Experts of a small language model: a softmax router, a variant of Adam for the experts.
Below are experts of layer 3 (counted from 0) of a mixture-of-experts language model. Rows are named up (a neuron's input weights, with its number) and show model dimensions 144-191. Each number is 500 + 50 x the weight over its row's rms, rounded and kept within 0 to 999. Numbers have three digits each.
Before each expert's rows: "mostly gets" lists some tokens that are sent to it at least half of the time; "gets" lists some tokens that make up at least twice as much of what it gets as of all text. This comes from a sample of Wikipedia text that the model never trained on. Tokens count by the router's weight.

# expert 31
mostly gets: " st", " co", " l", " t", " rec", " en"
gets: "  ", " t", "P", "B", "M", "C"
up0:527490412495488425512490483478449404508492495479476488622523611430567522479541470483509487510497429405505469496490497572512457463446456483393394
up1:513517543561546416555521588520552506587471528607562592558492520471535438513490458444542473553560606542534539465489501532503555526573540481537502
up2:522474438488528528543484485523606545441476454461501455479422459515507553475530415374493550434464447534501557458527581538494562485528511482449481
up3:448507557526541428555504433518484410522457487420580524489502339503531509607430510471481499550537517438550478502521540456573527490535503537520488
up4:495531555542480414504545507507538439545450538627515484530399464518574508463485393414607528533529552519529508436413431436471501433437519477494370
up5:465466523477498502455445547547518470524484464573435444439573514492475533399476514444522528583477530550483483496447488490485567517477482511528395
up6:478509442518529429453463509446368575537488498439516480420498518610460527495512481447469469506542537485446546478483599539521575462543489580497568
up7:504523546417579477447448535465469525522529412416509473456399528465501565507499522490527513556486469586583458482508579522579548437494497516467578
up8:551493556577491476498525524458531421470473600428452558546501494409544567468428565517440514519514523485491411485443523582472524587582481510450503
up9:477511539487589501551426531478563496522581589529528620445476467518488514457426400508552454436522459424460484549523477509591496507373490476518517
up10:509490490561504511487508543533480548523539403432457457572443533517416493532407614555582549416616505505538516427429531480494511563506516562455499
up11:469561585440382431589539459397444514517491419494440431573492625457542430448471404516445486431556544562509483489499530407523512491579525489472461
up12:569494445500456420376584487494503449486396488494493511589531586507454491511615432406573494360530546500565543447466466459549489481516496498413474
up13:375546405517625547555467590485430495518496433375492469504475513574507456575494473482585460473484541566557389446394527417595549502514545502537539
up14:558513539526407419497480565513429578568437499548445520560512499355499532394483456514479442433497511470564511451501520531530507632555513544444417
up15:450538456463514523478536560412577528439481499476502521504471488482511521442480560565530501512480437447517415416509471520538560525551486499533462
up16:518444456588483485492477479526484520557466494429451494493566512550518510479511435540489498490475475544493497453425476383533496512508490525385509
up17:515464461527485572520514533431507570503559420433480490435522550521451465531575500513425423413523447441524500412457482411496572549381495534568471
up18:488513508489519493561479547490485538510540584489543464483358392491561441484539587556568548488549509511541431509603610552456531522516469439458502

# expert 50
mostly gets: " and", " or", " &", "il", "ster", "ash"
gets: " and", " |", ";", " or", ")", " &"
up0:578496459489404486543495480402551482536551463417539482487475496503485464496500521542434610536594445515552501570581414521442642411432484493523493
up1:568479546458536439516497542522493486550596398454480507472468435518493460515537464529465443525542453410588560595434462502524534413530480456426458
up2:519461418457343484505457479535514489485546564532548562491506458497542428529561564499553545501515551555549558436556560322453617446444475506463549
up3:430464491538574549564415507431500423486526544498579471419427495517463469513480472518455600492516507524480531517619370536514443434489445477354500
up4:601476433489560436533497547500458515446536463505585523462446590530513435442554404506499490481541515450587542547491513548493474525541539529380485
up5:422614552540474441503486461465437528441483522460551502508479460501444482456416406499477453473513461407470582588499452491534520641385407515448514
up6:447515494577480438560395541518468537485412492530454503406463541577490601480584415454495485525565469520552551485533563423458335533501495513419508
up7:560478556452477449532449598548449546516451514544521499431464550533480536417502630564508471456463414413504493494472569480550514543515468490442527
up8:455581522438520436426523482461530568419500479429553477490459575468506541459585559551556494421586512445505499408503491587549543484504498470496494
up9:500549502446508447514445442553504461571488535537464487490483566556435564433482529506438524470532504451464487493621421504522602594435424520479493
up10:501522574617560450413525490625545512439511431398552536408423487554427570454407522492531534517532533489482444478489476496454581571543498523456510
up11:481556494592618480424542527438501481469529416494478495510514553482498482618497449505616453508543558686462494482474495454431526483486581476546570
up12:451509414466473423514341525505523567533488526494468491451488455449564518529504535563443573487529582500559476486495561450472615490481395608524460
up13:498518429623495542498372536601513476486523509523466478515495478502408528582474527472571520557517540479484407469591450503553540539458542574512478
up14:482511534569554448384470446511464507471535442445418455571496510422476548560521455490523514484468497562548463500472445516517538472447489524507616
up15:410482520520489485490503456571534607520488438513463487454511456488465467451519500590548538498433557543498485473512553443427478456515516395380501
up16:494543552479574526473385593506499501441561458584570441473504463474489552488428524463533562533494435486613494463416518484538460562510488538468546
up17:483607524513479487569474469396509475517407508472517449505455521509367572576477457500516410575464502461527507563567496568507524492485457506451459
up18:502538459505487417474573501514517511514582479466489470510490469499401460563544424487489434533531463507546514444455570359577409486439373466446501

# expert 25
mostly gets: "berg", "n", " Stone", "ot", " article", " Harris"
gets: "n", "s", "r", "t", "\"", "l"
up0:482521460494447524541459511443449435523502543453520471442440503510506390563501492439435537390504474541512474492524575468541515508526427458494505
up1:517435554480502371498507436561513523518508501508528487492381505515451534498429508554496521441539521422494580498478382438404490547517464500477566
up2:521503484551542527562574567588493601479566503434534527521521520496531510542532513446566437473442563437606449399518454490491535451451532549490434
up3:509477530571558479546547430502500605515483531520484493513468499449414516590457537490539517497522482560614577445462518458508515581551472484489565
up4:478535524500518470544533477566536576516490530449504497508415480502476567501535591397588457516539628547459527436499450555530554474566509481459454
up5:479477486436460440434443483407484500505458525548535516417533450595488541507425499484485610512473471521441532433602442549503477558472543499535509
up6:462581471449483472487458480462479472507463493518454548585508456433428459512504469553549502495520494499512551490503460387527523491505424497480481
up7:492504478518476577450469598442497570506515583474471471470423532459487556552548545470562536487449569483480537454555409481545487503536521539497394
up8:472530547541449494540533411582493502581545527438544455441547523476449554570506449421645523526551548419571562462562502564508490572485455572446499
up9:529567555387459519546440599574498480489461455501502439505513484502496462519406519441537477511523404548452433420478537481550478486475511519481447
up10:605427489534495611547484483486483529538510429484443697424478538504384434482466509465464528399674473506412542433561544509563500504472500565433488
up11:446536463549502457401365518518375441506549532484492430583478529603452496482466479514523470530554598544475442427493533483504455509513529616481537
up12:472537496555529517459543507502542467551581517649504529450389502547489415433499544423486555556538549465497464435412527483494511456535462565424516
up13:345569541458467496549460455469607478555476452510516488543482493502472553520459442589484479453641516440486497558527450476525555466512567473457412
up14:494558552504439440496487573560457480604462656507537444494469444521500522557472515500580480564513455536538506455526502504591563607498562527496555
up15:463448527432592471494452518508536519474482565508500580592353511535505565554542524492440473446584511452513488499499540455488575475495500519509538
up16:476559565435426559529483592461521567550475453568443445540544493529512439462384503529507437443471397425503487457493506495635596514534395617410492
up17:520462578583530433500530576511452421545475496502459379525475492506559557451466540401467584563584441480502461441462462565546530514436469566516506
up18:459425533631497509494469439505392537552509479467436525536444539519422561540521505525545456490580507469526507542520457515482468518472436566502455

# expert 24
mostly gets: ".", " Coordinates", "-", " Turnout", " Majority", "|"
gets: "-", ".", "=", "|", "–", "\n\n"
up0:530457450651451467564513518517555484484501492460486478473464507478505518400445483518542552582585481492574478505564511442453531615468456624517623
up1:511522493520523519468494457534458589354500453465488442502501522502509454461486539479430548518534470533406564532449541381527544513578281401484562
up2:447463513495528503476491467546384465604470487504534489478507421445473569600539542413510446524465515441425490560563465551629534589475397498400374
up3:614547450465561549506404488571438556389534480442421467534491515509479542400406580523490511471532520542528409499465466416419498468537527432536549
up4:445487554600439567556463620511535404551486541563506495550509525580476507491456458535492517523558539453530431454495451435504483588506480523496369
up5:465398522540403590480472460483395495550373490543555450484480460424548511599466476583502518536534559519464474494543452478451492508531547397504472
up6:473375535588483585443526530534505512531472435542459493514519493531543463420436530495430560511508505486502532505527570493420466558510461513520494
up7:547528583524567505570402388422589520566478507469433472581483449469518406535493448560569501463496503533460496575449593399561536458503464532500613
up8:569490459480593457450487499481431499570499469432510481442472446446530499543410488540453574452511507553461444508514469488553511521461519524458569
up9:494401499524593519466451585496471360552507521530484564540473515567495420523510502585490584412485487521463457530525483434603533484446538419484564
up10:520493492458536457514509483422565559376425542469496455443500446424448433432520535463534488436503456447452513437575487502515503438494484506533469
up11:495450493612531555591442536482536533442474553437455473425537459542484434571506552498548526483549430558524546546435606606583517500512469580498547
up12:555587533532446467533487504439511449525448477488509523412580479579501545625503414475465426455607515555519491463496481482463538548490430514457436
up13:442472455559462494503507511522485572460501472512528529565443517570483638470506568428553551525520572518542491587553520470561583521511543633538451
up14:499469558594426458538506563516457469533509456467447398467522423409530546534471507497510523466526465550436529531468549554439482566547505533452621
up15:485609570476386444508503449471574424551533444425421559462482465438506406506455474511556516493510490521455464501509550474535496487431519568468571
up16:444566478544535490511462495539518499569518416497527465497451411462546565558512572506437513546447501521393438517567423597598492511518385397493510
up17:564452486500435574505472473484559540457580500510521442444408460566472524501483628603503578512566450459504469476489462455524506453360528538492557
up18:526524513504481402531503556374521491523472600496449437465511367550524544443555498487555484436562563437458498504589449472591532500546415593438501

# expert 55
mostly gets: "In", " 18", " 185", " 17", " February", " 19"
gets: " 18", " 1", " 0", " 2", "19", " 6"
up0:551539619506533511474574479455448501538493404547535528466565458532511446518507478525497526453546498497519416454549496538622464458470445468408543
up1:518566449502425542489520510523525423437563504422456459538550547499441517505420492498566543469516500498523539530509439497525540565487442484452497
up2:584529536504450506462517516484494585455489533414558488476454524530403454486504404416568500521464428484495495476455414430570575598464427563540504
up3:464445543551496540483450536439541485497534585573475497508513409543488466494386505548531551457448513492497533509577508567428541455405606526360496
up4:487538453539433541502445556589416460559573484464506534610592462541444475500519480416525529443522488342537569486459593498490438566528443561463418
up5:458467544480462507517608515445479550524512456538464476432529570480571452527514464494570443460558472491521414460550491456400593453515554538439408
up6:463505480492594490520562562521515435495525558413453524484424426573455535501451460506522470507502544466578485446530483420500568597488520531567504
up7:574479526510402555442521540532481544477515380458510483502529478506456463474510495549580406481487514537505503437451411339527550486511512455520496
up8:473519473595564418555518516382452525482522428517569474473531535522524502493517451404634515476534528522531444502531486461442440424539468564475449
up9:488507339468442508496497523525490549522503458449447514481575453527461523435333485459576553558503511560471517533507436406473558498522432644519575
up10:474548542522435504552471513452503407576535442467568555512512331511487534503507474546589516471552555422579577506543596531457563541484476544485444
up11:497474507476446548474472487525537506584501430417496491620618439473519557531435403462558413492546514527594553538498470446514522459504546522535487
up12:479473518520518451546508539467538498359480544443518553555464537508468548520445551534472497481526581480476459423525594476500487521466491465470504
up13:512574490487521492496402470551515535614550501388494520428491500544543482538398564568605466525469562502515532502515461470552444551471473499445561
up14:538498479459437556446428513447563473547535440506523532470466395543605460472383532514527521490501446458474536472403547270566551502519509491419545
up15:558445444510587392449540585495440445484479533534486470450440498499491462498532420481462540355585647550599494518478484481427541590504490642480464
up16:493574478473450533428451517510479516460366370466516514527529536493550533532554529496563449444567474441466500465480479487476532523513597461465518
up17:541524594508568438532529490497518549509434537571549484534566509552451544458427544632551483475490541513462434422559447571479545544412512517541412
up18:568544456466428523528429537380469428544552530435504475542546463482525525546441455434516502451554511433537478481515559470502499557465478453424484

# expert 37
mostly gets: " made", " began", " did", " played", " received", " took"
gets: "'", "ed", "ing", "d", "=", " ="
up0:538585559524469463424547540592538399511445459518566499574527522492491492476424499457412496575490475532554535437482471583541468560478457516451481
up1:436544555489386472524492569527512457623610485513510412532428554501476497477513572499437528523441560435571581519527609548495463492568534510516601
up2:498608476570435557512555560510530490515513454510428458467546599492557424537378505589438524517472501496589558569543476475467548561494498527542454
up3:567501556476545534484610489428521482476505546489604488479496450453449472503518587440504498421557504512465579486601534546534545402507511520463430
up4:473411621467435412558586449489490509482491470458595541497465448485465536421563479441472554479432610485505542572532419465491494537549397513433423
up5:522578479401491555554515575565509512539502411511548534439465518603514469502530567436575483523517541520460487490469502553525469593426525533582509
up6:529480541533552479528490609495562533618488512506551481616413556491450467516538526426509546511446453425571539459415532473426489517534468533498496
up7:479540448538543417450489483439532515485452539425421465551507529460538552651507525470537521392497517501529485445471425482564429423509558498405408
up8:584484496599460562493395539551571484546555474532506445493507449556485528509494507351566561586507471580534466492567468460515554558461435526497455
up9:483484510608516508497522490568513478448500538585519579512509484487450465493588405493517555465543481425566488459418495555460520542534497432462534
up10:533503453480480503490561569508451539489537580434557418537549442526486441364547510544530506497477419512597539535472534557490457511538494538533498
up11:462567511386450492522490522521548425522412523506426479510477513502463428567516535490484529482479531489538533530502522501590590494378576530457580
up12:492506522592443401465482505422529582473472431471584440483497489534555442500587581557601412490541378493609541463483545464535486525502504538549521
up13:456544474574533541521535470534540549506496596513584537499589627513473499466484436490616498466567469487488499529458477595529453513483498398488581
up14:552485533455573485455518519587510506471491518482527426360521492437485576433499477442459502494436493459583537534543563544480446560362435435460478
up15:516463539577423502477563547452560479433516505489557445468601503592566500486555558560568557514520520527533590477570453470524490551555509566517468
up16:478489493515511462493575505449581434443470456521514473462491435437489564483507455456557473487393572503479509463543463454499485541546546495393484
up17:506511561526479398475590461537432483486450524443575429411500597472475478504462533511606497450526450526506499456568496479526514533564500488567540
up18:552550603544492500489503476530527525466444439544382467561526475487493523513522390454589537505459562471515535451502468485558488412427422447471501

# expert 23
mostly gets: "\"", " Records", "”", "ament", "tt", " Limited"
gets: "\"", "tt", "le", ")", "te", "di"
up0:536461522539570530446510490476465533492571426469544466509375483491493476488547550474611470513520451520567494465508527456529537486518504478547465
up1:521500535571425425528476530443517595491499552471493566514431481495456555531493619481477463502486456478538523514542464500508549485545521530529371
up2:547470552612366487461493534641496448442497467609497501513528467457441363498429539406546431563587489487445513441519517470530467496550455538495490
up3:496506517541559550445575468458554502558549442457400447477571469474475572478467444542589405428490493506520531498477497547483481429472444451451530
up4:450563450461493530473429407547379571494478497520462478514431445525583492469458509590555489426586556435501533477517451456642518510542483528537483
up5:515536531507539516444502514562633499489456546434537467412496620532470584431428545523481392485484451555503503477500493475542432594481578507437469
up6:538472535545503396506508573563460461543502474558517505470444501456344512481497632489538515474492579495496587573462438465498520460493472402456440
up7:525501547496448453508490532510476475487510472477466477528495473465446474483512493437626389418586511481477429474566536483547450468391449632482446
up8:516459529554450496531571488582435443445475507475524534453520504582469543453478528521489597528579504505540554523571496451406536473407396567534504
up9:474594510528475462513402536488494444501499494588535498557522539612526558493530491404473564455471547434458567487512548476510532539545501442437411
up10:499514400585497445507448454413550432411542475542444573472545515413550590537510568406503523436488477518531554478537569476535448548476458551486462
up11:541481494445526426604531476474461464559511508518493533583568426518471539518531438516495399541542543491614502473519350491530482504548435445485477
up12:478533466610515550507500548526617513568448470510444502437401446471515566482467468516506634484535570479518571504481539553470484456553465501377449
up13:505506502513409500489485504415507524466567506509537429514509577444463463523489455503539517476564525532466519503498447486542508503441512370389454
up14:544546406559500562492448518536543481486500373548507465502423543486582570493469527525453506534511545381558498427553461532540448503391512650465439
up15:550525580494433525487476463513600533542427413425524583538378481506512529522463516513491492519486501506519474442436564371497542522498390486370441
up16:492575512483585463493453594480533486414437509534530486425413497565451501544481564558549438474532467453470510506512506467549610533533387520416520
up17:497511465456442509504454488465517408562483464443527450536492543473524459544453460540519580480458520439609524496555532543592603487547458398491498
up18:451476491521515507479459517431514462512531543518471487516477427456543504534599488464535459425479556496578549515604488457624581499430549447498503

# expert 48
mostly gets: "rie", "yo", " stra", "lia", "die", "ona"
gets: "-", "ke", "'", "si", "r", "c"
up0:516548599503505501470520539532467441507437485491480507423534489602447450365522589487549506566536510523592496442475606412414483557516548560486491
up1:541475536551529542447513577481478539418473429428565518441511493433546402486472462447485481578471562517565608438433434528419592610505472531428476
up2:567530475517540477551551519555493393519455463471407652540446621439432502560403471527519499486331452448465587465593394552479498526496573583444459
up3:494559506458462472508506507460412453503446443469513506426412460541557554446465485530510436421445483601484506533506418455604480528494534503459426
up4:477514508528602527523434518519491495508426460559503495627559422443405451560423509460519521473498518507524591476518578513414448454381499517497535
up5:536457407563542452505525514489609523470417474483518407516571522511476507490488437572490557527475568497496537474540474487469514547459542457408446
up6:491525551476420442518483521466457543480455515482385491491424461482461518395505468446465417455585570490558492476529432548534418500357463489407474
up7:442540474536473429524512471584525469454559426518453561541479542494468474553567418596545501506521460499512508442440537492578499516551497466459438
up8:533465529550530505538513459466536467514571434431555504596507537515531436563522402471504556497485468429516476470439407539499449533521441498469522
up9:460467499523472529500545480446499483448478538402484481661565466519524608550446488507545447597448534533510583470399466447471411589463521546534462
up10:556466515475521456518568525522561576479371546512483475505460569532483450589512541442527472442524563447542500504587552489446497524395508494578437
up11:603546561552477521517528624446569449542460488524538456560529511570372521466533439448460524420555480573474523513576529451553581591482429535477392
up12:547455565509525472463478570479487535585505564506540541499578521534519558616401457537467485471488550505585564469475449503463448464480563472456477
up13:539546474538489421543555506504606473575460497530488427464556514564517472529428572477471590459529454506483508487459506510596610503397494578476534
up14:504483484455600467547429528465577512468488618580508541481558415616459529491537470532517517415526449524461574456493439490503506548473523470475503
up15:511602454463534484442414505570494440560557524455533444435525572534497559462523503455484523458526516494502516473542594494526472601540539511507483
up16:531528574624460482520466482490474536496533569560530433513469543460538504499377430544564525465464455523596478474452405510555611510540541441492481
up17:508455583510505429486495572462421553557487546492472527501517462483446429477444528531507414510546460499612541466614579469516507531529575489558551
up18:549457542560629489502601457519517533590561507450554461553550438498479553537454519514516469566549539459607500529510473506478521497569492502441496

# expert 11
mostly gets: " 1", " 2", " 6", " 3", " 10", " 5"
gets: " 1", " 2", " 3", " he", " 4", "a"
up0:496537445452495402521552480562466402545508437429509523490530431519445502492387543467535501568479491569573582435460471507486502523443533593464486
up1:514469473514464488470522455458441518500503479494428468376474450517540402531555380504517528440510564456563538487497499490561477414508456429543525
up2:586442527618396504440472513461482558561561478421587506452515457468581535543471415512492448526538625460503483477459598552484572576524482459424516
up3:492488547583544476403493460434494438525489443439541512552467577458636374491486458434488517549427430515550537462572499514607548485536435490490520
up4:433475572595524432474399522522464510536461585463563502478447501587561525456454423434543494518452498496537406469528438485530584519446423499462505
up5:518499453468449459444534559537502564488553543470433496516516501505507495526410596543547477428559434480538432540481502514444579517505508506527558
up6:485562502559494457497481546419437568466510544491565489654568461467423538554468392474486558534492462406464445409450560498444557462526419487509458
up7:547557432486424352409527629543520513576481526488514518450524533515588619455512531463498531480548445545401444433601518518470606475498489548493502
up8:495569533542478509519428537536484523449383521415535525468415527538412533442420547465544494524539492416478495444529430459461520510459495528533528
up9:555380504520456444427500577519480534524478579550537494444514463515449444474553601448544544496520508451543443405575511492492541561512464567478525
up10:518495486637496509569517577524453459535568518496456505441493541456474392530461499500545495552576448485557512531466550373508464462521455433498503
up11:487592503505558510500456551516477470477464568493508481579440484531463504504537502486596413513471526425476597417504540530439463477516477514470360
up12:491467549525537481511480541559525525573377453509463511511497496480506410516465501513518491498541410480540450534516585426547663475469420585443458
up13:459414498458467513514502416457514465472445534534487516498572483629512568596474465458477458529508494546598555432514417471477532475451563570475524
up14:546461563528516501489451421412482542562530469546483424458434367467556490476492461479466601344450529468455488554575489530515482529449606502367476
up15:506486527565506484506474488441476470499541475555512482552583446463517471525520482530540531447571534520572513544435590427574458582481507436410502
up16:519496510508509527430483551496491514437544466412494533519503493423476508544447433513530440556595447488475386446443409527484558521428528545580468
up17:478512533450513426480523469481503467567511488396493505420367566417422466490408539529541476454511534484496444432562449486606588525443452560516471
up18:533500538449561461429525511397570539466444501527436465429446456559474651470521520526586478436555500468538481461563501545541456536505497481481468

# expert 63
mostly gets: " had", " made", " have", " make", " built", " has"
gets: "y", "ing", " had", "s", " for", " has"
up0:514504517541497405548510497538507570496486501508498472542543466457507476544548491502509515509525522512527530449461414499553461559516471518417477
up1:508501450456441469441499438546519488560481531434408515501503475457487493475428478525640526492588536398499480556519524438383511476601552418486545
up2:587498462481374546510440476478470514560591496408515478577581481463584505592503577564444479428458560489546446472558564520562543498497456536525440
up3:484422513461468476423560544561477540400568510508567540505463523473509482434449517532584524469493492485490492508499525552417432480527472518500499
up4:487592414525486531546495533447534485492510396458489413581441464453468374549487571492549360448539505445516550405452531563541491599515557480464548
up5:557542421529500528529476520511517507521546436456544554479557488471436575548549552527567521525547455622461432542499436480550518462537515476604384
up6:467505444461379444376415489475493440492533434457582489523482573434484458524469473433514470483530499536457576523572439576484523569522452465510475
up7:492562573554522400444538532482453571542475542490480387507555469520558501510463501458469386530572596388553472434454494583540424500436451528495439
up8:448533569528478475407492509553485455535528557475486526592543497469503479527444538508522502439477573488546420461455447419549582529519525586515584
up9:487551543423491451478568553482551474512551510500536587485544496446545516489485450561568459542548430521541481520495554415460470492393529518428590
up10:470540567514459439434499500474520427596432408530534496586541498503538510533412527598466555417483498513440474499399409384629525579500537501534506
up11:469507490520542454539592556517521494553377553423472488597540505460515447486415499532509402412487530442621491469477445622401505569459439588423332
up12:433532588408473468469504548452446497571512475491510480461524483462571512457486517428507516428493514434479471428492506522616470630448507516414537
up13:544487469446567434529492459432598526581423565555581479482474439543493516509500529554502446445570455570592537457484539485447512566448508479503536
up14:536527410516516444521412433445465596503537542499493515479466472500484510572431519611625446487498470455588526466544493482571528460519484462478442
up15:574520460489528504357464535490524499464516513481483539466555530445531485585520488443537370498502547503512505552542547530559489541471395555463412
up16:489475385521425523515487608458413541542482429473533468474537550520409564505452426439485533553467552433502441485500550527508402499478581438494454
up17:561485481424479447509487457491520541570462505536521465446458606445403534509600476444529528504415517522592558511546456423487508557474418555536483
up18:478501495509544351457554598490559454509555497499577557453557535445507500487492529491571538453535527441539540432533410407432565635460547473478419

# expert 51
mostly gets: "lo", "vi", " co", " director", "co", " son"
gets: "\n", " He", "-", "vi", " he", "lo"
up0:500483465490380424477495571570467494561429497561502462528615515498453514474553449419540505524516477508514579424455443474548507604445492437460410
up1:533552509509533537502570505561522495600486516549485549532533497481455537537523523533546410477536414474555536509622520484547583515431507517445512
up2:548499458510482369466517439514562593423417439579510482529560468493557425473471582467499522579487462427506477487577449427538544445482492479502485
up3:549428458589428522475428480481468511511469469431589531598439519566554512441486501554517574510516485503532520379520442512506449490658493528511539
up4:562499429523445454558583483458480448526558422552507421528529423561503558489450429473461471443515508480556451483604510502535506474450441369462494
up5:535520387589472504492381571468512492423434582530458495490482526481513511441498522481554547509567521505565468473492484440493559525524523603567460
up6:548478396476477577464469522598468511535541492458552495511473411609424500445499439449602495550464428540499527449387457487535541540434471595439503
up7:495437528543515561518588480528487479523443518523510447623521636452514544505458539466448492529504554497506563497517521491501566539496487489482477
up8:510445522570578461526539446466449582629461512548444540487506454514489555501458516474501484510562476530528469437443471525589501558454409544495574
up9:446550422586464523469493565478548531517503533432440420456566550494544483461513456433433512478552421654506517443482572499503527557480522529464483
up10:470493478475510516455568555409528523481504502523482554473498492546570551523589507490488534521532475603473480537462510481632436582530467606411421
up11:498475501480512524492499519522516468407498560510509459460467465570552539585407615584456452493525447458494427414622541408490597497455391434445474
up12:395552567498501581588562510524509468531437505505562458493536497521479430578510538494553443526435535531469525516557481401586480536419457433447452
up13:631480585562499491429511486408497487505453465396583551592526610513517521545504462502479492407573564464544551532467579415467412429377539516470587
up14:492534457566493529520505476516484515520456486485561461460423444507561523522377611469567493595470463547490455496597397490606555433531536497523562
up15:494413525511428460533476521461459409469495501507540464574511430440395527455493501445502567466499474579483467488565487453432573480432489497480576
up16:521534445537549411548488593569529475511524427561467451514403499561516501586449524414502548546541604480548492487521554496514526511509548453407501
up17:538621475509502497453489587528479514410422493479462550614408435560444489513477476510601455503572528613542446473511557436462533492473461522552514
up18:512598479503558587514552606525528525584477454533443400571504544528586516529475580614468508516417458457497507392467449444543559483490408526456453

# expert 0
mostly gets: " form", " sign", " Group", "kov", "grad", " River"
gets: "g", " |", "ti", " War", " River", "ng"
up0:539556516586436503543532541544470478449534512434499552546524505487443496585549435483566475618532618503509561485522472516461567493470435514539485
up1:473519462498569510461459579503493566552536531560512524462457457601481542505394558540448522481542616449536445552485556505491526571542545541542440
up2:453579438468548391505525575417579562532517417497484448517506605453554445561555476405525536513409581476551579499523493481528449589496522525474455
up3:545498541490596499444489518497455449535492571535552490469397491537485475458405539447528489433532417555554515398574396423525494522472472433485475
up4:570540450513567518549499464415550518400444468430414548458471551473536458479460470513554412532569612419469691552415530444535536549521532536511447
up5:458556397387550410527462526559431505481470434501503494450417473446463462481494507415475518436441530573480503492500520392476610520487472518523505
up6:487516494496589515504474538625474455528447461488580488453448526488449518427609478560499515447502601513458616506555543599553482652573542567517469
up7:509450459598396453481539545517366495528544488438548462584378483567461531472467443504572483493515486457530407537503413490506549529536427473456519
up8:471526492528527480532600565450501433504516399439499532438467561537520494532543522534473439536530543420557505505575462427458501594517468455437452
up9:472488450530532430512464455549553528532483547500537445438471580476522545542435517476525538551438475543548619502522471492436478545525511425502421
up10:516596484546451525523549489519535552506519501355531546451516476468466518499485464531527493471570595499497488519436453397548564492482490547444399
up11:547435463546483469526532474484471482522506437526549507455439367528519470531496510467532485501627505436503575501519479460415533571475458537503504
up12:485440527459609508532468465514470489436515525467517477454472473465563454464535478466541462504547554412528494518506546326421498479483533500458530
up13:481518450548522535428448453479410538405508495451549424474584460504512539480492500534584481553507525544494477450482520515461467574491407532520554
up14:465469403566483512494480423569505541544479495463574444585516507578441503501452510484569439509460486533425440499493533432560436502462489541527523
up15:537484422505559449522430569413601493603519455603566411442481493502494448525501456525500486476454490489499568511565420525475566512414503509498392
up16:490473585523499440538550631509422479484555565550531552485522575571483420472510441492495433544509504467530588411460519428456544532501433541491454
up17:493460522487533548515452577451452557470387475480486540491436493558525489582495461498476494502412538425485461522485558476512547520440515551485500
up18:521549568526506474437497494474506452542536444441541539563523522551472438479473548417584477531485490469497451524509499537525504532378479423460470